{"vocab_size": 8192, "qk_norm": false, "attn_scale": 0.0884, "lr": 0.00602, "beta1": 0.95, "z_loss": 0.0001}
Below are experts of layer 10 (counted from 0) of a mixture-of-experts language model. Rows are named router (the router's row for the expert), gate (a neuron's input weights, with its number), up (a neuron's input weights, with its number), down (a neuron's output weights, with its number) and show model dimensions 0-255. Each number is 128 + 24 x the weight over its row's rms, rounded and kept within 0 to 255. Numbers have three digits each.
After each expert's rows: a language model's description of what the expert responds to. This comes from a sample of Wikipedia text that the model never trained on.

# expert 7
router:125123134105137126094168124171124102102100101106180145112132187122122114095129164121186160134143077126106150116127147156111129156127180153150121119106140089131144091098093120126125136110140129164098124126124140140162126166140132132113132130132139145162089091097149124108094141083179110129128125129168100143152137094148100135127147153147103159129104170109142105123143147159105152078136142142121115076135136104147097131135157149162107129118150146173136134142139163109136154098135103154077147111120118117088153149160109106135133105122143123137128132147113121117111150092159135099114157121108074126106140105117167107139138177129135095088103138139094116137108134159109107152085130096151105112162116111154131081137099118122171136151167137087118158165180121097156110171139152
gate1:175124123054136148106149129153142090112140110144155131133112132139113122077112087137137170123120117119095117147100111153168132147162149127127149097106114161157116139125130145148139107145153088148058126111152135143104112130124162094120114139144145114065121151100090104139184151137106112134118135074140151162107110111147168102118105059149099162105129129193136168113136144142151164133106153167121098148136168117116099122111148119094105134141139145120145138144118156158128152122162133095133127128135171171117160086133140117173142132106113144073150151112100128123132136122153139103124147120081098175122083120167148097177136162123146115116124150170148130117114131139131106111097120119150123122115132131154157129152103140141101119145147150125112153116093140103075140150136121
up1:132114118118095105120132112143166129148090112147110078142098159127149149122166103121122181108124149140152133142133136158152175168141179125094139113118116102128157098146122139092147125137081171116169103107123093170133135089141109125104163177180102093127105127137127106127137082152120114142123139147153114122124109142092136108138154098182102131165188122140120136143122076107114133100115090142121105127122135145106144130160135156128089128117119137182094077156055127092148076135128093148144125113160148123139139116134091163143099085108143137146125136124110142131112139125105160146118090136104118135145116120154141125168107116117156116115117143151124170106136132170108120134120094158173127114132122130104108126131153110138150084093113131130137182139097139149092121099088095
down1:111159129144126125135188144124117133130111096157158118139158102082145119117148123120118109108109133141118106094124088131119126162138095119137148151138153127131113140106156111088148177093117170124161127124123161132123133128125136164129168079133115124174124065080125118103155135122146095131141122135180123099113126102142115164132142111094155110115098148050133109137144095099077139152160128111111138118132114123129106122099166138094138136140127157196126092098043136151150119126140156156128134096155143099126186145145136137132102149140124168151133135123132151123083151133150113130119128145149124099127134123117088168163155126135118142136130145096136140130086167192132157133152133068126153146131118139136119112114145081101093142141115115107132093122105108125191127134125110
gate2:159104147096114116117135136139136153143142187116151148088088145119136073116103129120185115124117164151125127150107131163145136139132130107143090136120114172098161123166147139065159111167128132134106091132115138127118122171167133137096119122124091157152128138125186114142130163158155167125118131113146135113120114124157161128162144152107167146106117153128152127146134149183150125161126143104142117094165110130156173101144128134118113093106118104120123125128186105137155148162137104105085134095120117144110142106160143106170152182112139122107128151100155116136141149116142122106130147127126125103131175136144138100108142150148104103132114121187124141166102120166136153115152127097177147166079152105075128121138186143127162100149127119121114167148141149121092123125069125
up2:124139128136178138098136127180133127162096159131124159113167102146152110165133136127136138122078118116152123117148103124136102123189149084103125137136088142157140146142142180102130157117138110141128105117096131120122152095125131050124117104135113097163151127136125115126118127108115159122124099133159158099111119113171154144180113174176127163128134133142149089123128120143097112175162119165095153096123129164160107135107167161130120127135153124148151144127092101109145150125123092114096126133111163109076123090133164158154102154131150132128140128104125097127134133098092154119118117157147082107177092096117134129122108124097116081134098150152105136133072119107104114097136119127162096140131121138106101157165132104139114153154136148144164156092104136195100108098129126
down2:134141149176105125142117175108099129140155141087131113136136059115158118129090148107151159092123125180112079115143119109146150123119093137151146130077141126109105131103065125133124183106115123130144125112156125096130115068117127109095109142141075097141098103165159127117120159146152113141140131133170143113133142123160131133090132115133179144129106146149132154147137096113139144131154134117076156127129134138151137073073127172165127176112136116101136136118141109158143166092163133098116134136097117135098105129126145131173079145133121114114107102124116126151159140113130150112089154111137135137111178169084115118123115133100150119129119119140139110146140151141110160177115145094111121108188119135075141162142072129097119125131118146148116135100103145114135116148088098
What it handles: Prepositions like of, for, to, from and opening quotes before a noun phrase, especially census text such as "Latino of any race".

# expert 31
router:105180107105114119140116130118148134127142087107089153132114112134108113128139166114136131098107185111108146156145120106151125165133109116171130166111101152119144146138138119145132144133095152130151111115103169150152155116133107180146116124162132145111136131132145109128159141139133149138130129178115128072113136146118143110153115119146161157093139146163100109120110162083106122099153091139126151081134122122107102112114056121163114111106107105152153147142131097112135165106113157155156176126121073145160091157176130103097126149173118146132172164118121158068133131112108157095131121147118107158093088165133137122118130167094151124098146093142109132156163103086137092155176108149136101143088133135092121150138146135106086130117125132142144122115156159122147157165163115
gate1:132126115138144131133111080140144145153139095168132184168135121080161148142083135138186135153122066110160120155119109135114099152079149147108134117128106132153132136120111087162137142159144172154063075131144149161127122140144123136154111143114150115114107147077128175146130113158148106119123152148105137132110129133137135126128137148092149107115133118159134114089122098165186099146141160133083130115159116119136149130140142179162109121123143140128143155141136128075132134122109094126098086172114166130148101105115169088120158132109103147088141119119132154116100129115092128117109117102104137086110121164143132157150155115121104150163093141074163139131105151115108088126141142138116106135121107115125182147126089113117138178119097145126101126121164121148148166166123117
up1:128114174124120197126116092083089132124103146127122132157125131140174148110100096128119132112095118091168167137108141168093093152101145081143121107108145116164149106142131139157117126162121114147112099092092154103126128127116128128121163112134110115128131125116149142127126119144067121140147149144116193122146146111100108104149135083121147119088134112102138108105135139124144066126128135120111130126137131107162118117172101152199087168081120112134113141102139112116189147100103135150108141134098154190088124130173145139123111154099114118108077110121117135139167090132106136133137125171103124126147164133169123135147146151142118151134088116098141109124111128085103111114159136166121135166148110110119087111157100137121153151116104138153135146104151123165183131127125103
down1:137117116133133131141117151136123163159130128148118149193100151177156129143166129150160110127100101122079098120126120145145100102129091129133136116104126133125098095126168104124148131147117112144115084124122155142132110174076112133086123163157172158075098123152122145125126103109165130081125149145145137132129111171106129095154144092102136115130088099089096151108178150106146119115101096153068140083138127147069146131154118168136119104161118118159129131156188161136173109116124141116136130089156104147134113120157157109100123121151135140087118164113142091102107140130161088095107099132122144112141113083150132101109076136097117099130136126125159128136133119117163139153129135122171189130113152120136145120120133154125083143154099146111115119126142155169124127131092114
gate2:128107135165154132148072137104128143092158113164144109114164120141135112119128122105107098122115106137138128155209151147147117114117127125135142124088108138120109108095141147125128131120116141204157129108110161098141118149138146110144126164153126125121126113140111109117165145157144111085131105129123089160167123134097122132130097140106141109158098131138142131074133146103137118107126133168125109148137124143158123090133200102113068122103154146083149151172110133112136122118124154154096098089134153141119115144127118121182109091118120084151179122150147120136108109165166142090109133104132127114149184157102116109131118166139115131128117126175148092082165113140147171070116124150122147133144137152160106110122099167070129087132136148123156132117099118115120111095119087
up2:093111103152137126148103111127113110118185102152182128100137142122113075106136129083138108132155174140110135128111148144117121157077130119161153086162127145153107089105158139135123101124135133127187120126111144116180141167124119126116103149153133117142144136171122096105160161121141160094134174135153075110145105102102145146120141145128128099130137115160130122154117145132137151155133127147139158132178123169162152147107020139165112116185134138142154116153165113075113128136087097153148128117118119156111176135128114134137151106160156129150177128148132135116124129124145149107092097116141096134151157110098112140142139178088170154135142111148148138162122119142122099086157118132135153172124137116137138118151104118144123127142146140129162151164136143119145164130117117
down2:161126119084132116146140167142122114155109135172096133120123097100142142139159128097140122120127146095121152075117057148142149138137148194153096110138088136140131185147115129140096118149182054064160176127140122133154140114143117110137091129145135103117120125109133141150153135152142130143159147155130127111118102148084135129100156126140110137129150152113124149155134114148152129154138107112124166156104156111143112089124098116172135106153112120128141132107163058115149103137129121099152153107086066101125093129121128163128135171100133130115134128114097140155157132145107159137139143116122112130125111140119107136104120161070143104112149129113140115144108143089124088148130177121177088117131138084089153097144121161172120124129148148151111129135152115121088154111128158
What it handles: Digits and capital-letter pieces inside identifiers, ISBNs, call signs, catalog codes, years and acronyms, such as KLLA, STS-51, 978, TV.

# expert 45
router:136171150151092108114185168145162166131112082160128123162167148111117133162146122149113127111112114167122146156167090100136141101160141121106133122142153070143111082129115106104119137123131134130127166137145117123116169130125140141159079130111146118169101124148152173096148115082171155114131103110169139094122152075157105094081116135071162154088137092077119138124108159141183128141125137134123107110144120122171104119172168137125085161148100171104148137141120114116117159100139138079130087138107124122143148088149135125141136124137136146121143150122133114127129126088150130146166112129115164135126166127148137100146136126159097107140126134133124131146140157119128105109169138096139126091185151126103145111094087098118157146104122120077122136108100129111136132139123149
gate0:110176091137125151110136140132103114124109120180107146176098136176123099123071121181125135174083150149118128108111142118157116159112161085116127092105144154083139138117113106100087132136113136118113129146153165108133155128168178137138122141164144134127127098177170112132149141120114129173143126144118118120160093109112132144144100064107121156134109101099121067139120087147104125132132094097110102140138101098130112123146096106167148128102130161116130140131164144134137100093147104072147131133156147135119158091125127108160107129178153098111135125110112138124153146132133140104158128108133132143103145101181106130141115077147121121112112121168095123131148119167152107101111152122173122115143158148102129114124113127129086130095124098082120072166109101125137123165112146
up0:077120116184117130179118089173153176115136104169128135158147134117155118172122101128131148113104130104124066117142081140150110137127101099155149152084142106097131131142107129135093135123125130122134075151157155116123146147136127139181149151130131137151113053149101130112138150119109098124139134144135128107145127111137134105151142150096079105150142101114074139100104087097112141156056093127121151146139114116115162121086126115150148080108142173155138132117127114109182135128125152132128187117129130108127135113171139130141133118108123102119096152136122127070116135134149116148134145136144147138102154110083075145138095121093120118148105148112141131114111119167176121097105129108119098114122140118145118097080116107168129145082135125112114108129102122178113149118127124
down0:114150129141132144141094135115148093122161149171128097175110121117136115147178101137126102143157157114164115130108107142115126153123119143116170100160103075170139130125089154134125104085113126152138095093119147142088157070154138114131141148151106108123096141152114148147135158157120117121101130127104151115107152136134122104147151104129100143138097093129102121151119106134135168118087166151151077134109129128143127150078125070153171158141142153165132110159131107128122102171090119128123079137123094107099159092153109086126131132105124124110140107106150164145139142144148114112146116134140118141108108158096096135139102147126103115066123138161149146156157130135145090155076078101139136070126114122113086079112137140124118069103173143115147131098158106137143158129138124
gate1:085140122115089089105094091103150108120155162132141161153088120110120081110124097104162137130111092158135137139110153076104103140163125102133094119147154137115134116127149128161078161130094141125116135125170139134110165159162136160102137130134147151176116118140152106182111139136135133114068137132093109112115144109097106147095139143192169118137126116133090124085116131166106136178125135143162095130146157176138136157105105126137093140128126103103135116184134122121120108126147144142150114144145099119143136097150137089127139077114134111132190115157153111119123151165163137121152156117130083144160120132163129124141125131162148092123127124155139119115123137120122153139127086154191122153141136183147164119142098112139121085131100168125087138163142156103152124141122140
up1:159150187132113131095100096106134132115105122111118129122139134135166114144102133106172135133136143135122154197092154131166145166127117135151142123096088102126087161099170117148135092124127122161119102132097154144080070087113142133139120109128131112126127102130135076091146097136107106085130127149141141143135136132134152148160165131137118114147153121139121082158150146120116121122159163128109142156121111162132165122106137129129192119126153166109141146090165117110161142122134077130115143115097103174125141144108098112154152104151150139145076133128109135130132125122117112109175096122205150123137158135146124092127114146162116154113115138111112123171147099110112120123129154098094124135100088089098102103128167128184153148140099134094123112145115114166086092088133140
down1:122175165129115127159122098053152116124119110160129128102164151135116096120176096097085140174134154128118118135105131145154147174146152107159125060150117114142128152130117142180140156163138126138168130106121113094111153110169151096130092175109104124141114119156126132146097134140116116130116127127153117164144131151134117118094130078107135147103129151123124104135154129143124160111126149101136115160106106132115147094125088161120111103101153161122133137181128133143095133142132122144151096098144123142113119095124098109151113076131159136139103097096139096076128126096075124100171136104129125190120122161132106146139094132125149114113139122113128133124076097125130121124123126138132120117142133150153124087187177120146159134133144183146133099138142172099097075105137102
What it handles: and, of, de, &, commas joining parts of country, institution and title names, e.g. Bosnia and Herzegovina, Petra and Philadelphia.

# expert 50
router:117146137177163120141134147102097111136159139116136146121112130137144123101124143098104098118160144105080099111110109115150153131100169164141134105119172177129102084130187163142147127154122156129093126160138129085143104111134151124139133118115114130082122154092080117088069094094132164089147153133135128112131128107130124117114128130138141146163155130131119106102150122093104162117153180100123148185149170079109135148135141092158109101140178137148149108148183128127098124113115109102102142135102154065083114159151093153120167129135136152128110131154146094145109143103108108119122110121144123084114166121119130091116135092131125122146154097095126130114140161154115163128136136106113150085159128103111129095065153146130123155166148104140119101129146152124120145108105110
gate0:120184149102117119084157146107145106105126134108139151111167176094143108165150161148140142174128111126090098090145110141145113157163094176145173152124105133143132098151145122109122126118127112126111136135117126151126127119102124118118128157102104086115115150118125110136151176136175147132144089158129124111120129111146161112162177117122121142113080120134139088126153125114111181131153112131118128159124139116134158120101096137115154103111105056130154099175156126131139126123140132143114073122104115158105147126137111107141152134121091128103082108113126132147194145100141090114144164161168173111137155128084106117135135100132128170074149095117109143121132129135186148141125154116185098124127170128074113080155151156154155137144133118123141135111104156100124135136138145
up0:133143084136122159161101142156113127131154119153179116124092128124151133096130085087152141115126092088134111148133147147139139108127127136098140112128122108154088117122108115090149100179138096164147124095125120134091110126165148089168086120141132166111099151123083124115098110086112094113139130118130132127124134125125135138184121123107115116121138121108091087111113155095173128143146132109128141087114162125121135134181106099156172134170125104080114116127120167127154116135090103142124171118136106095192100090120121127140123152113127164143159165140147144130109121136127121169110112169114095121114091113149160177116110174101127123124155151107138133103141080136095137106106120140107130111053125109184151162125122116095188113134113116119131149105117123153143139138104163
down0:163129113154109109115132172117144142123129125128151111113114173086131168122092144098094139119149137107151140191175135110117122139129163150136135179171136151133141085114089121096161117098153167096132115137120130114120080131169053107102122117177102151114131129162148116113076145114136160142118136129123110141099122106102162158150099110088130126080124125108092110106089142179122119129112124150098130137141138177089145143167133135145146095143104117106149135155095175122180115155112125129135141123073086079129124108134153130134124108129150133128134113151107076156143128155122134156149132112130110132114135135124172163129178135177149122090107140098121182151160102109105140131116125123125122115098111115094121138155131121102136130136168133163101122102099116139144101143116151
gate1:153151119170128099112103126100125158155164136124103153106107131076108120111141104103157132124127147164094129137078095128110129111110145131129123117129173140158139070110106134140139105130085091073116112075078101121137123138126183142132145114120093118095102158157129105142119154128166138115144090117121122108120116126179128142144154138110135103143115146176124075145146188129100148141121121102106163106110107177101122142127111149150138107129150087136125077120115143137139132103114120130142123080097184106124107160113135145145094206088126145164138134168090116099118116137134117087125140153136159134122117116137104116132143144124139132078107132164125125126134167114134127161108118139166140097108163108077128149169140124127093131127148124085110098127123111088114145113133086
up1:157116134118127084131131123119117099152156110135135100145141104091089122110149138131125121124106151113120151103103158099105104102159149121103129123134131156143085125094105116152144161108103143094115125098153112156092130147111126169099140118136087138104141143136104139063118151123135157132127104091150139138118100087160107114135128149157179130133098132115144107100128200126106136173113112114120137140152131116114099150134128190104130080154126169123115108131121131106126094095173136131088145094109178122091139137132147122146103144087115123112189091186126075123136098180121105067157096108132120107145121128128142130081162127119106154131137131141135120142098101110115162108133139095164108144125165078094091118126105133123104145120149129109102126113151083120134168115166101
down1:097084105114166136155150139097092119095102113131077119109094133094123106083168116149107121093178123128111116151130113073143096125172136127119095139156116103143121161117147177121143092154163149121131110073105118111177111154162155121095118135154114115110110155125145150151116080142108146157167147149127153164095086104155048127133125089150113146114160127083122120117155141127097127122105082168067144135113077150096153142116153177131150139148129193133160158115128137139139138121146152149116108132115138156118135171115130148080142135164107109141131113183148118114143138155107109115148127116113109116107128116107115153120119140106147122110136147127123116121142104094188147126134155083111122136109127112131148141134118084129149123135130108123109139135124125119112167110130149
What it handles: Negations, qualifiers and connectives in explanatory prose, such as not, due, according, However, too, almost, and cer in uncertainty.

# expert 2
router:148090112134138135169151119126098110113112107145127085103144098134160112132133120133132115171129099129118141101097151151192109162170122126109147151120129157108155124150110164124146142143127105160084157123122117166142160100166129122129149112134113122120151085085116107132147088110101125167132113109097165191102157095135106148152110156168114153120111101110098070160143106154109112144108149139115133126124148124158154137140169118162079175123141119173120131105101143099120108154120073135121172088092172135078158138111144140135150146118095161130119114128126129137136175127155131115128161112142113159127164161142112102112098114120170133172104133195161128154134128135124163151125107146109092130164150121118108128121082161137118132142122120134121110120100137137152123088078123
gate0:145137165148120110178123148147121139132125116131147130150147141152149187120097122122151129146106127104132123101086161116130125117128104124096134117124149107137139106119121098121100148158119173133160133105146123158154160143135159143066090126184130120091120114120110122147126138121159108112149104141126066113111168148118152172106111116121121127139116064119104127131145140177136105116097125148139108119096118134133169138131125139119131126198097118154114135141149139113128104143137157113126134145177126138178117149104121139129134112131116134146130127121096090114115140110136111153132105119114071120139161103120057133150149134087117160087118161137150080169120138138168132056136120125119122134232146117145104119145150099123102143101143156174107113106102174116129133146151095
up0:142152137145103130087113112084109167140140123135133150121152106097124110158127135097151076087074077161108141155118116111120138143085116104130153134139139113098111084122106139124089156151117152128188121139130124139073129127125105142100126113133153108128149136139110109097105117128122136125111163145118110136131098102148090135126151099131129111154117074133134105116118138120146131160122104111104123130131106135092144123117109082140134093136143180101128156136099097153122147140120107150096151101140138148143108163144161103103117079185164133152111132189136133059130093119086140140162135119116106199118118068145134135098173148147110153111147146114151119097095131108119136174152151144150106168171160109119144118153148092105125129098106119131125105137156108166123112160113095
down0:158095111125185143093124146157108157085122166124102123104112159133139149122105097113123116140143144150086134124136149137180145153140146138123120098126163168127123083095118107122149111123102135118167159136159081154121155140148090124102157057129133127120104102106116104130185115112073108159143111117164145095117132125120107088142123123126133162125136047144061146117145130157153141139081146138159159158100099109101147160124144133133132137158147095114175129101073134122106124113120085113085169153123127131164125151120152129083167169126132153141158128107139097107125110130120137122176122106130133128152140107109119161161103155141151156128133096140137135146117127158111140106133118134119097142119109119131108141106081114098104155109131140082131110131084123147163116128114099
gate1:124094153121126124124152122147136100075136159168105130110132117109149090127098123086158072123149103113131160132067131077127125115131173129136115107089138166168106142112158136115069138128154144182133129109134161119140108103127142137148165132122152104176124131173108126143099113083130098150124124100108117136089112142174138121134141154136101123136151145117118128143128149128103129158124087091147087127110154146110154099111123122124093076091123108153109102132132121172159148150147108213128139098129155123133132131148115102106166135096080106104082118146127124151123125159091127150115106161138134148121132090124122127171150147130143103090148068127086129119157116118106182174145119156104154111137161128108162131148128134098131132111108108156118136146108131123115113171122112
up1:116105122125095144152120171156146116143140127111136151109077139120115106150154145158122156143108140084157110124152080155131150120105079130122102136139119115124143108126157095097127138131115099071143122140146139125128118155124110131100145123131135146161094153127141122105122152124105089116164091170141134099118133165144158151105121094079133143108146161116122152122165127141156126081130123166145161136122108111084107128124130184132156128125102100160098137143154094131135149150160154134161128144113175099152072139104125122162106123114121114089148153160122140097159143133145078112110145155172102103103128129120118095128139142138104095127127135123144133111100130149176115129124121097160080157085102115155119147093173055132153152134165187153163146094114115119166088121117164
down1:105149099113152141109190100117118106088115124148070100127176112106138149130105134124156105128144107114133145152108154104159113111135149126151174136118150145138150153102090123120117129147110098158139157132076155132136121096094125149142200194159146094137117141135141130121135120129136121086120156112088132133126129143158141142145111129151152101165125125119147141131136125086094114152109137081095130104090138099128144127121121112106132079105136172124158106145158121131112133129124078185139145124143170146115141148193111156122188170170133179112106132122119097078136138138100108115159145144123152119158096140139107095148127133120118103142124100088123148104116100131141123132151134161148123138119164134121148120210108158124151118158149132105154137128146132132123112182123094
What it handles: Possessive determiners and auxiliary verbs in narrative prose, such as his, their, its, her, whose, was, had, been.

# expert 46
router:171163114111113131106107140120119136143099123174143081139184111152114124137120121150084105123107117109132147128120144088079130112139115121085159128129154091126116169124118145099115180184167143129090132103146142172135126163119123095128152119155142168149120112142148126110130090121096143169110108101097106121142170138157120091099192136152123128133109118125142135084103109108141140158128122159136140094133111120091091121159162150109099118101110144147112161141103190088116185117145105100145122159135159118100120149170118119123139179099113121117113150088144106133117154097120156117133131134143103079127130146147129148141128156144154083123131112154150082134108113117097150149115117099156083179158127176140128114143129152121117128135119151149148151153128113121167150151133178
gate0:122163113102128092169158122154137156104139167125147133093127135121141144127162134137114148136171077133093149159175168141125106101196110131156119114154120117128080108111153092123131092161099151165087139140117124121155119160150092132112112161100123153137090110109128116138116162109127137107176111115138122104109133138144122122126095108096141085126112108138105139096062122098162152113135141130104168139137104086165177124088097146124108125116157132163143129141156113146168112124138145126126157114128159100130121094126113145168169160134105110120126137132078113126157095105130107093145156133122155103108119161083119117120178129128108147099126140114162118123092142153161119144103099129144131123094172127143106087114149121133162134088136076123169154134171130127145110152108176
up0:147118122107137100137130141126094119124140206115092137131113115104094158095145132144125112129163122134098153121092158153113103124172167116147123142146131136089136145122148135149110111156172153128110143128107129113156173144143095129124185155138160137157149102153146153143140144152160117129119121120144113107117151142110120150118106136138145143143088129167129106109130089130095145137142114097095129164169108127158121123085175119129120111133148135127102099147120137135092139114162122135155127095124122127107138160178126101109137167178120103085115125150078133131156152169127108091136139124082130096118099162137111100076157125158105131116078144140140132142084082107177162153133167107142098146130159129106099070176124140122167103104123103150170139096175111128117108134091151
down0:074147143096137103148111171147119182125118130144075143117114088098110146140114108121136127105152132137167150159124090121114133098124189152149092174113116157186139130140119134130103096140209153092160139157094101156164144109084083125125123096102156087117124159134110140131139142116152156135127133143155115136095156123124088133139169124142111130159119152122094139109131119145073061145159106125071156116106118118130127105123187088137145123124124146188133101105110102162137134112140125134140132133083099133120152139096100104115112121121102154135127131133132130156116129158138138095137133178122149161116164163148114139145140146150126118110098115100137118098148131126117143155124159121155128111150126157093144123116136129159159103154159078138114096113126141130149101107124163
gate1:111150126144155136104137139096118088153124144114119152120114152136098158140133165130123110156082098119144116109080117132090049139078118147090141150123152115168177154131111221150118120148122113121119089128115117118120148111150135153110127107163109176148162100101165110112095150100102181159133130167140109129098121088131087128146147123168142110106134132161147107134143103158099109168155144134169103129170159126118141132115125187149135120104121103087124124119095151097158137076117105150126107115129114166107131120111100116138133107139101140137123095089146146164100118116149135121104158142121137118153109129181146118114150104072102126106153123154114115112122091138121126124130103106144131128128126169131116139145121125090157119096137092150117105107132108089134168127115174
up1:088120116142152180101129124111097156115137124119123139127124126153168128152133072126132124138124107140119107117112152127131123124139104123107078174124137118198129153146089124126037096147141125121134099130166098101113062142182147139107117122132112114117146129152102145112133131136145066151136127109111164104168134145134108128131123129174147111089098117102151119126070127112122086134085132150115126139154182158145109086122126140172096135094123095140150123096149116126129173113091129104116169137138173149140177098150116118152120157124144171114178157093149100157100101135163097090146148121140151111149122117134110133104130156138160116175163118168131123136124140139128107117128115144132109141161155086117103114138151156113137089111140113091137107125120139107146134119101133
down1:102131142133135120147081117115163137136133140135177121146127149114125158161152156128111113108166142107099146140144124097153100178143114099138111124107122148120078138130093134138130130102189171136113146093109157086125104124151158139141109110108120107159162127132115151124138164128133138126125097133131129121133093108135100099149108141152038131139152112098112129111124128113102081144163097153107140114152146141172098125135165090168166136132137132057137110125109125161141129103166116098078088143162141112142152106109127144140121101134129119085137163102118132100101150152144128160137132173096084123159150145133104131146149136069149129093107115107123129104152110093072082167125097097085120142145156118116124140121130170080133139123097122133105152106154120136127118173131113
What it handles: Articles, nationality adjectives and role words in opening biography sentences, e.g. "was an American politician", "is a Spanish mathematician", former, fellow.

# expert 14
router:154106103156146146122144106181128120141145116135115159164130144107126163118128126112113161139134109100102094119155133135120111110123142144122095069119150114120126174131144134114111174108154098167098105149170157098093086109129113144127170124128139120130121127103117168127123120127134132148133122082139133178175139095125157097150154121137100137132113123112078109131132127185139117107179094150113145117127164111146098172131159101097147153160162139136094132095121137083096140067170103159152124148116122160102122152145106100184143131105134089149121124132149158134131133124123133123099150142147144107174154127095150122106159121128139151112093136091137159105152138104107142125157119115091108095108126099118125069134133152109100104089162115121102117148140140115107168059136075
gate0:121145136128116150099128188141131160180120121144109136144106131141102118087092148146131152125149118143122114127134129136081121121089136138154123136099096120135080154103089093140126122151089132130149150124129140141125146115129091097144153132107125113155111138122116119147170122093123111118116178162129139112123122154100107126124146123139176132120120179149100171136179118139136140117142109085120082134186108149107117125112112160133138108111109181168124147121143131131134142067107163069144132127143161119135135058124080119135102096087080116101141128176109134134135133111088181188092118101121124161120119116141175108179139125121167155187119126101107121122120117135126124116110164163109090124153079122129094153093118105128136119100138122095145120122113106142136154119104115
up0:153128118118107164140098164159098136093125131146070100137166113106081155127096155071120144120182109121119112130130134143116131078122107136095117113168122159146147152076140121094098134152117122198121086134114150130127120105116097153132148110118148132111156116119109125117124151146156152097094153128162129144154133107079125130129138114158086088157082156143104153146136141143167173134119133152118131126123096109136141142126106094124145147118167121176167164143135145176130148117086141129159121176142105147113165162137124119135102157159123140090108121133102099105126140151146123127127130097100135102146169131139148135093103101120072115106145101164152137116092141113147143111132141082100116157146110097098145105124106112163091151055138155144125171128135131135134143119127107
down0:133137123135114155120166128113107128135139174110105129097161170078155130113069114131123155117121100177164097111127098101114136128123080140138121135111134150132090128144125156144101162114145125128109140137119106127104122084103099094121093170123137109173139121089128137105151105108137109104105123128172148092124114127075142114151184112101099168108126135169103139132106149191109126178105141150090130122116125141117158125127129107121112150140165134159159152098109086136103129106085146107138092109080097131095110143138128117148160120127094113130142110138130145127144084117148121156161132146130183083141129180120153111128152104083151112125124098159114100144096112113121112123098110079075130157106097110133147117075138130152104163103127133123094105119126129095129182134125145
gate1:136137135131186166106100131091159129122083125141147121181152106103107074135100122104119157125121113073137104082093145082140122110146124098117075122149132129116129145184120153127106096157114151113100097132082129123142103127151121115129137145126103134119147132181119106119139154132112118109127108114175109124120140100143098137121150137124176114096131152201117147102095128148130133152103121124160134120081131143120097148119178145098141100140144131187166140082111081142102131152137078135141138113128092111147132122131129103158136119123121134135158097133110095111125117136145145131123127134141067133146095137143081107120109128120125135105185128126160147124115127150120137172115108131090152144137127082075176133145097135110156105100108163111109122143103139090166122103088109
up1:162154128063111068126136127148105145113131146131157092106143138124172156118145070165169144112133138155144112120132081157105116114152124152093177116120111138132128140139161138134168111117120146147123176110118146123078168125105128134135141122125146157135117117120136153075083122150128166120095137072114184132116121146145123119151142089171066143138121109083127118145144118105162107156083115141131092111116135127151117092132120133125129124152112132122142131155155116161159158095102179107157141083125170195153146118146120127120151135134126122138122146132132151133124120167121149131115119130106169117076177090115133166119115159115126145191090101139137119162128137089097165121130145116107123126165128153164117131102131148147124122109166153135155137133116096123148105114158123
down1:103114123157154137101108138130129150124145170146103143147104123119122092129069148129129111124160134116159149113113144114148119103112133111114108103121134118124119146144098109145153116120181151151121099172123119167136129110122120088129152241097121129115104121152101093161111124152121107133128117162131117108140111100117125151133147124110153136133145132152128134108081093188096143143156111119145124145131145162156115145102096109108134124121168107151177145102112142117114111136101096178120117134112090123132140109118119136148118119103116113113150108117195128124136109130136098110164158127168084127148102112154146074150138122130091140076203119125124164073149086155143094146125127121115141106148129126071151165129102094097120080121138092139139111106118158112110135121086128
What it handles: Prepositions and clause openers after passive or action verbs, such as by after taken or lost, and of, with, against, after, despite.